python train.py --d_model=128 --activation="gelu" --routed_scale=1.75 --shared_expert_gate=true --init_std_router=0.0189 --lr_router=0.000923 --n_head=2 --n_kv_head=2 --vocab_size=8192 --init_std_down=0.00864 --lr=0.00719 --train_tokens=392200000
Below are experts of layer 9 (counted from 0) of a mixture-of-experts language model. Rows are named router (the router's row for the expert), up (a neuron's input weights, with its number), down (a neuron's output weights, with its number) and show model dimensions 0-127. Each number is 128 + 32 x the weight over its row's rms, rounded and kept within 0 to 255. Numbers have three digits each.
Before each expert's rows: "gets" lists some tokens that make up at least twice as much of what it gets as of all text; "comes before" lists some tokens at least twice as common just after its tokens as in all text. This comes from a sample of Wikipedia text that the model never trained on. Tokens count by the router's weight.

# expert 3
gets: " ", " 1", " 0", " 3", " 2", " 4"
comes before: " |", ".5", "4", "1", "5", "6"
router:177122146128113102136194094159133182087107143140123134162165144127171129115070097077143190121117156113130160136137092138113114135123094105204127086135151108121151062133119075086148097174126132118132132142157071068162062162104122170177078110117125139142092075071155077142209155152094060136154125145078140193140090088148158142125098115133140059136122136126156169133119174117149156136142
up52:198119127145129147143114166162206136100131137160112101121120124101083118140134167107118107112147128153100127103117141137075131125062152141144095126181102177079158089102114097124137177178135159121073148194153067135112155151146135160130183102090127138088147132185180128045159113081109118106130129094161086108119116116155133091133123091162076012129162138125163148099103096139115174185151
down52:088123161165208160117142136176078119081164133158152127187145144151151145093089126133112131159120130171078090179114094128137105159146162096143144102103080099148181094118120165177106202163092127107145083101131148198123090090139126111131122066175129160121164122116111125185153155136143116147150147089152138089159097129114131188094113141111066166098113139145104169088087132084206066097156
up53:128099132094152052164170136124097179152161149144127129138192146075146114116133097100082155125173162107117125120120090113190140119134191146135101088126124169108092128115097131081131135198151144171102141116182135075125149140129040105162104144136122145137161095147095094116091148101076128103167148086046143182117123097157156131147173184142156094106087123164219092148160098126131141084138
down53:114125079132097140050136113114120148116126174154107134121193143106057180140126117160107135166122139096081146163089114175090092067149091089129105139152155089089089130092162151140136136161183149154125076167135122113099181168118111121145136128107123182128142082200129084229141153072104103113199123119087129136165113159143122130139090113139169096135118177066119144181116149122090160093143
up54:090156172136102136109082121115135117152126155118083151131105136109133100097141141042125104101117128041084093112077118082159120136136144154146110122142170103084166151139097137046187130153131170123053100108198061093146119157136131096116122126122109131125201156154132121160120129195182091143133170065107098135120099136129147112130148148155142107136161142134129144137104098120126132253093
down54:159146102139154094115045120112040111157115126127074070070172102153132120109187130101104132126174132191117093096130100164165188128144131128125113089130174146100119114132149125102149133101099089112163120131079153117090151117159072083119129158127124138167081112170094201096155116156113157172120083188108113180173115105127126147155173113163111134134186106111120125149176105073175169068139
up55:143148120167227117148149145119124147131193100143145099167173130120085140131153073154200173090216173152125138064101126078132143143125142119167165130091118139144085155112096077101096128099172082123146119171135122063095112140129120133144156127147136133098184123105153102164170189124129100073129143056184096138105154134113072119151167097171104115074138140121145116111157107181096111139106
down55:116102152128116091132182086113181085131179110137090153122145134127078121121101136187144181235104161079164111127183051158102108076167168121164155101145154090130122199105091140134158127186147169177147108139160147163112111094155147124135091123105143095166172146113114114100107079118122175094156111097129241160121175149104116144107126131133117157163115113113133139123093166112150153144136
up56:148130160154127141142147160101157105173176125134092089152183115120138201193115167142129161133089089117112066159151178153146115085064158108120083148156178164152189090099095126115097116121129155104143168140140124086081133124150118107130039158120131110184108137103152125147168170156168129137115106108208115093130110211129102115106045103146083122189175129120160116120117084119130133111115
down56:141094151041101091114138160099141130129176139157117117133134147134137101103125183153111122122130101107129123203062158104088116121127073123150071101125121185154145144115112092060116107080166136147099111165140112081142127091108124126100070096115189061108162169068141106107131142143126131180131163108162119097122085146179073119182098147135098112141201164132191069102142148138082109093174
up57:122191184166131119100106097126133166158155085110079087115114160125115140105144118134171055080142133121117095189169141123096103123094098152165155133191170097105115125169163100139145193100091114101115072149149119092155144144104131162139077089145131181136099063159162177121138133134086125176105137093156120141182150108162066121147121041092131095148136205107147167102109141118109177113162
down57:155154131129138205110112135122089098095158173134124138110095153197128113156135162107124146115078140151143110207140112121132148110108121103099115080120127148109151114161177142121192141148082117118147172104076134122086062163125111126146069102083179092137159180123145152149173104050167153169151158082119070172160118199106202165087157148130106103107150180108106162119148089153117125157174
up58:200142099100186138080141188150124147146110143183130176120134157135127161136131100089160142112138163151107088109145134122108083121129121096171121105159178159161144119235135070175138074182106138072113105148100167116066150133208107153107125093136104114111084102135092132123092136134151100156150186140171108063127092099153057120178154103157132134079159142124094115112161101091111150135110
down58:156086152123139188148133166087175098100114150121096124138105109143129174137133107130133155125161163091121129081137137125108071143121152129125120115145108117095196094145035113110107103115063078075156115150134139156062128151150109106109122087161130128162111188159081171133132154006143149147159188194161098085162126138113114164106128178096154117117141103183073095166123096122133099135098
up59:101144096161122111089069109111108179085147067044144081097205111086156168126143185142162147098110116127157093184119161103080090085114112102075127108153219171123126115146148137107110137122134091129115176157122130124150170129154150073083108114098107134121094134158188143155137145159080173099142134188142166135153195138125135085152102125158096158165095146089169112137092104139121087149146
down59:149182134177100137159115143097109151083053105082155166082110121142128064119139111130118082156136147137136096127105174113162118160109060071105168136166197139138143152119130124118129161152182116070110156151140168117051157115107152153141186135069164094123137158119103097126142111104127139128104103150166136098112040133111200184141086097078151140109119151150105126102187160089161165144178
up60:142156118135117140130158169148082109136143151110090081099106159152100102101104182096168111107130107099147094147103140119147125147073106195131093104126106111108111123135120034113107118170134121136115110155123127093119105175091121104097170130178091118119210088184106135140147221120181144136179085121158136080061102157147167084149128167131150147179119083097121117155192115175087097201134
down60:117116165065141145099100159095125145139145147143134109103160154130067137101121145111096137194159125097116118206163126131111143192055125182124163077089105134154122143091092094163123112156158176153043103100120170092120164137187049105147133102101093152117096125110193065085122153132141139115170121134171153101138108059106099099094105158107070129152155108135101156138113128166093124177131
up61:084077122099091156153122192150138156150159112177145175096179158099086137066085070096102139167142170148131192102161085132090110084090173067140106128134140123137086113169199158147111155138173095114142095115155114172167144191144106116134099124125110151105128143107194076111145081128094129189111173122132151096187125144122122115142145089115123106144105117121138113116062119151181074095175
down61:170109099163077165182118121128216073109105127106087184148131120121137131203069100146135154093134101081179114130097177130082066100222112111121111098149096121138127146126106131129149142121123190097149105154193162164205093140092146149150127083134136142096131122173109112186137134114114147112087155103158135124163083166095167132111092126095149094083080105106091097102136150128102109133163
up62:087108121161222128097126144093146145119125165151181133076101101121163130163096154112095186165121134103166151169148147135122091133122116156129105085115144102147127143123135170118113117063096190164124114098111137087158102076138100184124135071106162142170157142163079167109166116155177146134147103193128125157155055098076088099147103109194145050074131157110098086173106134097139107151097
down62:131094125153128107089166126136151105115100136131157162158135116146148095123081159132085105127144132147057102139164123115136097125123189088136152157149113096120174133184119104221156162126101113104125112162092127090123130109099088176077086134138137152147161100152147155189149095074168156097096151124114247083148151112068046140154118140097141161080170118116197160093078135117122123102137
up63:179127101105133154164143138166117183140123106192133111148134104054096197095137108154142151088113098123131092093077150096083127140145168127163108131145110102187154095124154084051131144142132120147125118196107132045145149128093127164186113149099127196051151133123202168147162181165152140204154141130138149140140085122137134162150163126115099113118105156149117187141086088123149127130094
down63:124158053129162147149131155062113091119137136144128127139105166162099150146078131152190142154115135154116141159109095163116126147185161151112169135131141089198158112090177082145149055195104154096186092122109081141089068139105152180165102108120133115145113099104160171132151097126079161173138101163079103146139147110127137152117174157108140066053147185144130100187155093141162099154112

# expert 1
gets: "s", "es", "ation", "ing", "ers", "er"
comes before: " of", " and", " in", " to", " for", "."
router:090136118107142102150129100199079103108075138118136149080135082128141157103143150044120127146147165148135137070152171102173132071128109168108113129130109168122141123148144183071119147131149150124183093169197124145143071150186070186113154100151114130105113070114120171133149098129162082157181123167110106093119119115053152161141160160148128081152148140139084095094153091081098173175102
up52:145108152076112162129139140128087160135147123174152091078089088161098164125094125087156157076115161166099129122125175143120126225087116129134128126052147113079151158208163108142173143141098104085089092120196137107119085099129101137088141157136126151125143124069190180171130101151135152137135132096086077114134098110116079154190129168128111121164176105121135180176167118079099104104101
down52:089108133140102193139102146170048133110099155185068143105075123142107040083145153051128105151112164063124151115094113172148191121108147105118117126085108072073152160121117140130123099116097093108138126142129099154164113160133101106156124194163131120158140116112164111142149140165153122122138136104114189115133117113157106134089059162124153185055100153119141087137137140036113105141142
up53:135103086112118142154114093121078091068165066175131083150125120130094074122175131151145137117128154129171156101132088075122134117146052090203102184149196184171114104144172138133118112156110094165198115133184062123092141093116110116151133128121151136122117097105135147116120102126125145125116109132135117169195124111090175063152185155121113091122095109199121117171089099105160161116183
down53:161091132117100136122118183071111163093127125175099134106182069081111091082193117080089073131137116133113133110157094153062141069132140101146069140151129161122136085125156135149115204102159067135105190109140113168115128170119074104119139173175099158126121175113136117144155176187088155087135087095159186138136136123083102093103103178099147149175156125108142161141100154153102129079145
up54:118133072094099095083119088166093127054156110165138167167129104114168154136120116120162096154126091138157091109112155147176145130118069118065111097080175108152149139132171148170110147100172086148179112122191111137120097063136182137170127117150098140075100103101175139114110175143140061197114118142135100114108123134154202065174141111172149130121145118193168099103099153080138161113126
down54:145153120153081184132124164148157133103120064201104135103116173155166085189111118169114104136088171108128110126116071152109143136129160122130164144083186067156090121151087158144129127141158118162076117098086105146127102103153149155204130118169195137135110188138082071158108130093121194121125145181140146101163176072133067115130140085103109151122125088110109070154123136140074125174101
up55:127146193130169169160177127089121107076083104132123080106123069160092067062108127119143131159147092125147195103138153119157059141069100175153145107117181088171145073173065109140181101127184070145170087125049122132151097174102093121123115094161106122131141136120123158110157133114139124170148156155166097105111140121156187138162165110144162133119166077172140139104142126102137101106130
down55:121166104166156107133155144111171135117145144176109165121150085114132158120086200121141107133102150179148159094065157090142144087120126128144111129185087128140129117090075110142135097077129116113102162110069142212148116138164124123122093140129118143145087156135138112156113072129188076185152172058200064125167147132153106143059158194117173143171101179118097116107142132144133065125154
up56:126187149132183118109108178108153149136135139088151140107122112126114183123150129112113193129165156157107114130172104089109064046074148143086134106127171108127148132117135136170149144154131092143128142154187090108092081193133137151133052182085097081116116088178111117191235167157131112096155146109125160080085152070137103120103124104130123115166156132128124094134114182155106157161101
down56:119088104102139140155137111124115057125137122093129110133143072100116127056134122199183099165107093127160122116157081147173095154110116145079102098079175159068180127133132113130094146162128083132093157195142097102103135091120152118135173104154130176148108143168099120083146155138134109158122109085214122163141144084124138123142121129171128172137117028139128110116047205110166146127153
up57:118114158108116135105145145101181062114157126217128142161093077055075118139170146150095134149151123187081139081121082135131091165098184123164148133128131161162097133081099159147165096131100148084165121112156160187116126138199137126113158135134109118072096140127122118119164084189169089097157101109138143148079160159160131155101147106074123104078169171111133125118128101084180195128164
down57:129174163171125115137089111127168070145135189102175096145086166119089155202152127174137111077111139142161128080190149129132063110074178131125174142181114156040144101079136114149097126134107128145131148117119131098118135109032112154189127123115092129121091118080188106071100164131112139091158154159144095137128084163171128140080125110146160151118122169154079083131163142116131104155134
up58:109121133122095140189031122106110125130110208167167131158149120140157112055159151102128128126138174129151143110105116109087145100128089060110115095118147122099169113126142089113074179139155158036122144169165133117142060101126065108094193151142125111141129178133144116126165190136127189115102162101153104086167110150133107137143100130115114143164161164138111117204157073138083128088113
down58:169148142066164144108225103112159125096120134123148190081120139175111119146130105143168129118118084154080119138175111143119087124152157140118097161167092151093142175134109093116136096188123142151094158092085097096136142130081125097173157130148116104116125064099116153111118075076023109104125068150132088143097085143146135140174088084094088116145133149145169144090137154091134176138202
up59:075139067118125084155157099184144145191133158081158118112116159117094125115156139117045118174141144133190158163108150085160128164086172136200154165128130088127125155119093102124118112127155106107147085168118123108099091211112126151135110173082145105122067113182090090129204187109119128135175112076108168092119151164098151113141142178090165176134119143095117109105111109107106176134160
down59:070100144092121108081143107160105146108203164111081140119093160079090163108135095064123086167071077117164135120116129137109089058184159139170169116087155106201102175140140068150145077067099157113151150114172140130113102093144120152154094156120212115135133132108152182098154090163116144147137169112120189182108137154170153139139087129119094150168110130125137101142131083104138125155105
up60:101122103116119159092152168141086142141094099107110102110155120200092142097119118075091108119146072095128128079142106069087160089129227137127089070201107146140156131116147151162145080144102115114128117150092148143116174138115116080137135155185085090101087114123161170177110106139131105154139103137133134131158141138076122151186055132080079116094130193136172111131206139105120098169165
down60:105193135169076097110120130088128151125142091110114112139109101101082138150097057170144203144136166123125141082094136185131122133191071148160110111164158120103127119088133075098116188128117064116111077127154080184109096131116124164131088111106158082114114124112144148148176145075139110112075103149093151088159069126112104210134197117121133065104145181140131126106170141131134192127111
up61:141153151156094131131139112185111095142117180075092140136131096154142117134089153068121114115105074119125128131117150164132128154127114068126157108099118131128123115161128198064106160177225121102089114181165164095089133124117095160124072144158118107103101065130125164190097127116112200184149115146127118105150106114088098175119158178132073146137107077124137073111070141066121145200125
down61:130130130176083097152115133156174085177141103131156156126091088116142191103146135110108081150177087097103137139152166123120146096122102111078142134127137167138124144124208163112098114173097109107089183167159128105105109194098091140114106115243145131106165105161114156186133118115117166159107136138153093102095127177082095119182134141164081163112083115073121096196081130169095158101113
up62:148086133070129098142098130190143154122155116161108101126146128111133127107096188103160181169101150150119117131157066134175086146148151178137162113125170174144077132167122083141135116168100126112109115161106098104132144108112130113167079083191132141171188118091069152121184132144106120159207130133138122100021132127129166133103189113140142164147141145073097081144097093128079110187083
down62:097085162140080139092109091164104159091179152112102145107084096120145130113124145170153088145139115112108127129099103119130171151134130124114079117112095158105203084112137145075116181145099104169004093167105115157202128102167119127128162154133145121117180136119125112135121143096087141163089157162114150092097139104182169096225127107119140146163096124093152181161115092176068130145120
up63:134171195116135109172132130085151153099127155086162146095131109161154134202182150129149175207159165197099119074163129126089146122121158106122101078156147154078113053142159104128168179129152123162168104142159174109113127160140083120076122192113107125132130057116099100127127078097159132104136084160106162142088116093108103143192134099123106099099170129158081103085137083098133136149093
down63:132164107108100131085137162147122164128164152106153186114160133109133076113147069156109156118183105113177118143190092089148111095226106204195164094166157111130154183210087168145122122144147189176173106107069138111087153124138104133152103134164136149095146129096157102107077149116128139119133087086097110088125112121143145101123126138129083093149102139143113149156109123179174118149056

# expert 7
gets: "\n", ".", "==", "===", ")", "s."
comes before: "\n", "-", "|", "The", " The", "In"
router:090113164134099069118149135138131071131161156124130128089168149121180078115136152136134154086101139149106107164097139201155130113157118093098138086127143162089091131155209172171082162096130099115138084102140158144108152144107052108171105146075154092157150163142105140125109103143105113159108137139143108119107121056118127093073148109099133092176206188049190142093121161126139132113191
up52:126108126156157058126158136093118118127142127043172063107134132121149083133167176165155104092142167132121104108128109082115152126161124066124101117159147176152151112145178093152139191128013107134171139107144148165132126131071134105164141102149142169137142102115121188142142066186094135158101129156113117127086208128136119097098129111120161051128122167106126098122129099122097117176064
down52:139150120136124119148149123135095151155132073122070128108122118115138107116165077095150079099099122099140163131102175133113110088165125180063155172163160175109170159170145132138117089125157087210177163136114157178105091185099078154099099113118097107143155185104140123092155083074135172170131091132097122066127120190107054173120180124141067157131143106136151162138149103104072087105140
up53:130146182155178157172115168138064118150097175113107116127185095136110111099131198128154080154158151129133111114122220119218152145140164148135172096079134129146147139189080109100140218160087073117096101102149094140118132075143125132148088161098138098117127153142165134162109176159085144149054129106124091112116135159154174063100107145124118112133116102079101140129149150151131162100099
down53:149140181111068196148086111051106094148175124117081108157118138095142103095112193128127108111100112122185105053106160092118139160135173132138102159147130173116149157149118197118112086159149105175193113152139112057121130114176150097145151178129192080105095178108080119119108113107181161133143120136162088152163126151153064142126127122138097154118166129140098106088114106156091160102188
up54:112092139173170163105094135099139100155079066114094171147115175093094113163160155087145083159112158173170164142151185173116126083128119059094093111213132152168083148179135089186131174106112140165052137093122120107118150145155051131113142103129149126131110173066161100115096085136135162098092088131146137147126154109113149100089101112157144109140085135122167121095095132172143121069138
down54:117126097136147116111105127091098179095152124161142106089113135130145124120065140180153108157135104126102101069163074142146090155033172168120129104074142128089220133135133154134161129157133134066132118154107092195126112121128140097149161147075136126115113081146082169096127136095115138159128107085158154121029093160108160165121182181062122119151150140133129118059150137150173109170108
up55:101144157160132148116117111162150094133117131151147165099157165155072165129102121133156087095074160192176175159056110156092100147092177116088106122082157140048161121070169133122081154104109115122095126138129162094114155134083107075100123122141107109150198122161115180207113130150179072185102140114098174165103149066105116167109134140125130081138143073142107135131101123176147093129153
down55:113156115107133142101125133153131163180142134135146087125146133086189172119141141070072176151125096122141085139172134096171095115121169175127143061096111152187123155099131134164146109185058146132084116100176169140088191104075119136065185091122118109118110077037093139122105051126183134104125148094147144165128113143171108114115098143149160115148097174081105106101157129119086094116118
up56:107132112170093173138170149110123081136161130082134067073229132092143108168104132085102091182102200113163112142143125139126121138166103140162099135110148173112098150132092124147161192133117111103103101098073082156121123157092062169112077179162109109161126081084150066073140135128097097138163107113112144119104114086098113159154101173131155116128116090079098113161131074093161099165101
down56:155196109137135123099155090157120146116105115140100127094141161119157066128103159171139105129177192090064086097156123107056157091099160149131147161104104132168121213141113129172070135121100070076159127129141108110113153051124160097131108080144143108153141121118140072121167141043154126137120110103112154125142058124129120124164143191066158144121130114089136128127110212126111170153116
up57:120106140146139101127151178135123092109140122094134100094152180121081118103195092089055132119120126196180106106115145110180126143150077151142120109154114107123119167115217155160136137069105140094151115088120105094123099154163127156106178180152145083101131104113095077175148125110136136128122166199118182149102189095052093152085075108103100153165110095070126122100129106069104106157138
down57:088135097100129102126129080083115109203088162107163184149135089093120098158117118148120098161106108087058122138129154114157141158089094162111118134134080119084106110149146138177085092138144166149094110113108181097108143142156108107157129134035117078175169171160103216114103146076115138180140056118092075139182126180144168112159155110145121092083096079110109114154116142149137139104100
up58:106140161079055144124125090134097137067101118102069084124072157153180133075173115112178167089125145131112143139123149137089173155106093160084152129139118133089074195152140111195115170156136125084097152147139108082162164119107189122093091163082074150119117115080094112136141129179129081126139187189108116136132117133159090139136129126158167108115107168075142106152101084147088157077176
down58:133154102094122158114093147127080202165169155068166169160159084090137059077132148120148167135118133157125114101111186159123086120074136144094177153152115198126098156120147121135072141132150126175112183117134082095104165047163131067134106132136169086152116113106165129127108159077127065112093145138175120124094150119119090155073137128158132090172167140152120096165072096092113104160135
up59:157100170126114135132125139169121066180124086097113130206185168089182118130133096117100203172130185161172159077165089135096140119145055133122082157141040145095106120130161098110150134175158154148163157107149123115129122122153151170123124143101185105149107096136192172137104102128117112122079069110138087149091147122149107145062106122128096131167118115125179092134068133111098085114162
down59:129167087146119122191063110168105087127135139220141120164112124159176092153128076110150150165130129116124143152074144118080103148098133125095171117140129139154129152133134102112131118170129158173087147123132158126176069135255147092078099079110146198153117140110088113109117161139147092148168157089108127081115138152121120094136139133117131154128075119124155146102163141170090053114076
up60:113144113140141054070155171119147173127097141161112126098159112105151112132138107110154151113120143110061115124083132130150121136139136129151107078158092157103146065125120123085086153110128124221179108157154165147094144121113116127099174124160087167174157106095109106151113117138106156128129104127117073130153190075086036133084151064099147107098110135134037115029126150080116134119130
down60:142139124139132122176161076137171071106064141126088119192120145114148097135153149198148123134091064125100170150167075102141094130097151129145137146136086207109163147111153118108189079177137104189149146190069143141124132145130105120095136091118108153151146120087181173142131116143142079152101181083113066114133174141092104106205105128094151127083131133160147108170167084136093149154106
up61:157125140106152084128058163152146134122144106073131130126131136158144137152116106117133178098176089141129113149080127085149138149175136165153121142144126166104146112136139150132080165081146130117158103118103203071090087163093126154121127141094184082161157088111095105122118132105190150143140251105148135183118080057090144096110080119104165088123136112080169126149115129080079132058097
down61:101204155071195160166140117138054124169106163129173140153088178093113148129172115115088119086095163117098141142152134126096098211057114120143157169116151074100144061166103151139121090139163152107145108139139097125091161104128151109175052110143156101174156143164127066175138108098127089158100110115145092084147131126189154130114176151187136150143128132151136099105125146159155155137095
up62:069098098135118166158133098152115121069087095134103145123133124110082138110167140164132146111092128203127109158140134145125068175136127157135176065164176138147102143181146126106059125073129120132194089160134136150185080153082114121122134151144127083117149092131088099153073144095100170106012122177150158106114136134077148099071115140134178114165122140080166118156127151106137170160116
down62:145157153111148123106123115183152199163177160086144113131143093109111197175123131089142141150163121092177159069144128211126086155126095159090165197139154104085125135148151098121156085126139108144104091106098133101122163172077093130115143063139158116160158081121088156146083084135174192172146133125119111128169069147143131094138103138150149110122137142104164109067191118170163080082119
up63:126104076133086126099179149142090085147088111093143150092117154112091159179078146083138132111173113128124167106142178184131147214130185114138163146126147154103151121180108170123113135114184147143189121151158144110165123172110113138109164088137156161079186074088148088112055130097155128149134153119094099119103156132158131168047189133187130122093142109104135109115135140060129100127066
down63:162149151130148080117133105116104118114154137096159158109091109181124094128149184219160149148142186202149141117109113061091113155065162141158125131087139062102147153133105073146119146133111072110173149092090075102109111157128157111134123156167147111129097113153105141121155155183127080112180169130119123173094132165137040102148107075148181112158164107074123072118146110116150119074126

# expert 0
gets: "-", " and", "|", " as", " to", " was"
comes before: " the", " a", " his", " an", " he", " "
router:137111142156103095119129090115152141070140092101127133107132196094057145136148162094091125194085090144132192157079110201113125050106114086135096123196207127135114157153114175118145118145125112077091080173091149126067178120135084138081130154139154085101137131093111174150095143149121176142194081117156128135093117123122152073178125123141147128145123097158136155089161149126173126111118
up52:134161147129147102124155073146144148134042088099207116109172106121087139069163127153125148109142108151144149153138146210115104147167164079098122141171097154188112150115171140167154081157151098082199119144149105126131177169151083141118109153113129166154169102117108094091098132129155200139147164160158158098099121099114085192188105148198131155144087115130159094150120084130166133130155
down52:158059128107144148132110142134091129174158103108119180184103125140168117250098132060125046154148106077113116186161079165150165135055100182122138128171130159113218142148112165120159123148146130104147127138078114087128109129093169143136151195143063127099139123137118122122092122101125100070158079136117090130137105129134163140146127150096113165154142115157155120126123119175160123165126
up53:130164167128129120143113115121155095128156139103083203148153156121144093129101107144090206168135178150175053118075127119123069086108171075147091138107155125115063114213124111174170141156122129143115080134168126150086140159134132119124114092121139142102104093059144116071170151180140130140153064140104085126087160110183099136133149123110095128111118080177154095127103159076163101074109
down53:079093119137105112116104159116161091145133082156095116114075132186162160118143161107095122128048124147141157167156161115114096151101118122177194181102127107122125146091112088155146077119157115134106094124036013103099101142095147128104145143109149171093124109130083103132133154066104200148131166179143098167153137152168106122146167126139120161166140142095138128125166103116059165153172
up54:172147119186142177137122088131181177139119141109206111169102133175139037101187135137130163100114091126124091099084103143083119148112107142063086123111193069150145102186100136093133172173123131087152087079109117147120160129094058109108080131119133175133169163141122141108093138137121121083147081159156140129129121106083137061136152141093142099177146131146089137161157087150078148116164
down54:105142164173113146128135107151176136112152104067113153124176134173169103163125085120106109211083089060109175155183125116088156089125109132110154056149095112155168122147107180177081144109107110122134103155130141171046136109089139092120157116146162132182146093129116106115136123067125144096076121151126085101104187119120202127140127144131134150172098150079100069133180139155174099122163
up55:144100198147101150136115165143155100145176111141167105124138163142148144129096181139111208153122075102149118138121132165140162137112169072142082137142127172112134161095119175129101148039161148091051111148099173121121148120104102133145142133159130127175128094087112102165140051136138142186138147116229115121106137089104104151091114094134095136098078126150142106145181189045140127124087
down55:124083086179109150113146135155089064108116097133125118129161146144137172185108089106141165099143124133125057144177102183148156112130101177113164140120128103167175109167154164079087106176203117101176091111124190104102134140055091124153188145144096125131095122134115161090123118137123186140168117143131085168104088163180151146170152114135089062120184122089135144153127097142191114107177
up56:140157179153164170169105076139118128169104109119144069126092149151091100170191120140106136134128114156181135154106152226146061116122093149115127118062140181127160137114173105150130108148098055091128118092160175119144084109165130095071136129130163127140173092140106171157089144094148136111176158110128110093057155100078122090092193143140124096100184081104134116144125125131096138163082
down56:116170081180136126161116179163127167110118118112116175115140116115081175136119065125079125110122146169103137132063155128101137128121142080119093091069144168148102104147137135081171155095165157069126100119134126094137167134130195138144123150149092167096145170140172222119174083151108187112159183139176104102120124071152100157056112099207138145107118156090122162169148150112142099116119
up57:085125107062126141113133159078158138132166095065141112153117080077151146165136122090163147129107177160204243136099161112074145090086099114155119086123152121152138108163153126095132088136125157122105117084154134078131142114123152098050114143126162131135196102153148094122146106103144083123159111139139101141122125129137150163183191158136122124190118121131144184164095128102155198166073
down57:112160144107129099147122143125140172165156112068064117086155130140173144140184084092106103145177109124167098161119159141134077184145100096134127135164155124087070137159147135137081115147164101154091100164081140135114172116112161116128162119166120144098048113119103115120160098045108180124070164081133180107181126138162158172094112145117134207135142128085148124125183164206134126096103
up58:101104103162113144120111127100149151093208114118157078150120075075128135164154116089096163157153140114154122160097200153164075037147133133170056079129127144180109082130134146139105080176106083122135147130126145087123094116106103083072119158132163119166137133105049117139187163083079163138148172124128183186114123146142171079164138123128086124092111151140135122082129162088104135138117
down58:119099118121109113145186116107088143160143110056123144169139183178146091078076114132142158096127087111189131199095131139115140129083152176085126083162089113165155129081121129127149107082166103105114093128188121188105205122159168114156123133115098142179182115075175142115105125148110047089106117148126134077078130143117102090122116123107131150133070148150188074115102129162157128115171
up59:133159096126083096167163088113188108179128092161094122057138175065107155150190107087147084086124124139130108092112147132175117060130172152166082166166159089185163155130128149111117111103150136166084124117168110132099137158118100149117168122131154118092077134115122129142096086123185090133140083087165165118146135109194102061159171181163178128156116146143120132096116173068134163113106
down59:123118098167191189167160143118100117138139114113163166184082119118155110157139116147122142183107123055089109116162148046118114126132154113129089136087107104103146150090179094121129088189135124113188118157146146086106142136153151174130104090169129118066161106170126151065135174101102142151109149112214105162151147143029102165147128097158079094148101119089151163115124140150143097174106
up60:132182210152147156104154108149110058135122144083165094125126129142155098136135159139109142134073098162161113117114122133172136060092150080146075173094173100134124167159184125092138164162107128100169141146128135123145141051180113171109065210120133124170165104083185115183113171130129160160144145122085096125112082137169134147137133173094122148128098114124096142096186111084136077117079
down60:075167086191073154106162147135119147083064132161130156138118136119060086114125159090119154093122086175055130097182122136147124184159085136159108118141134118113122146141105151175127111102102159138121161109162093054122127194115124094147131114135182113131155126083105162096114094195168076112138067125210173112140144107078093087144143141129091145103098101058108111120096157105115124104131
up61:111147158128080176165099118142171084141179160153144125142112126110151095108119144113148140150122152178140175167140102145118137040187102112171153105169073129148115128130164122144106187110150063090157178178150188096118091139168149184124063130161152086145167143107049165134164136131104116097148162170170098110064133147130107131123150055128108126125153143136146079114165146143166173129069
down61:112164094078079147100123141172147168123096110121170137098135052132127178129118162129143124093190148183188156080143220099109091143172157206130101082159124112134151048097090082132133093109128152105169132115148114121096161134138120136174142145142083150156160114087153118136151067117108124131165177137119173112117105103165095159105208142098135137117129124058118115085141174098158150124131
up62:173144107125082084137062168082120158137093121050144147108139148077120120115153119078117116141069122100142119053099128149140124099082136153148112107175139156184144123148134143120092089160169143140109134139094140115172159120162165099139156138109149128134193060129157152151149146133233154110088114115126046112135091143109254101131111141124134163091137101131127174155149134114151140134105
down62:123123089094170163080182098030135134114116096147121107115115094151094157130173146161129130148156136165116099105138133110158175130152145103119088125105128093113140128091099117111085177078053120164128160187163106095118128066143139090063165129174115119125092102150079092108159081093084116074140159157146145161071177090146075169171152143088104141117104169077169154114150089079116143149117
up63:183104127123135154095191122125141139124130129096129110104126134158117157088140098160120137132181164194130106062147092106122088188092127115140109163087160083114108094108197103168134089104054159170124130103149122103097151120141131106155158119159106164093120127105188176170144195126104144112162074130137126086207189119122122132151078139156192167093110099116063130147141136045103146159125
down63:086211116104128183126073123141105092097176158149169099062132108105119149171136085136115148088105101084169185112125116054161148176134097133102142102110137160096156111175130106162139179193101124090100141140145100156150126150148111163135117129120146114111094144120108086161195105093106115111118141173054122145096081110091104090077149144073081124177119139106146222101146136129141105099145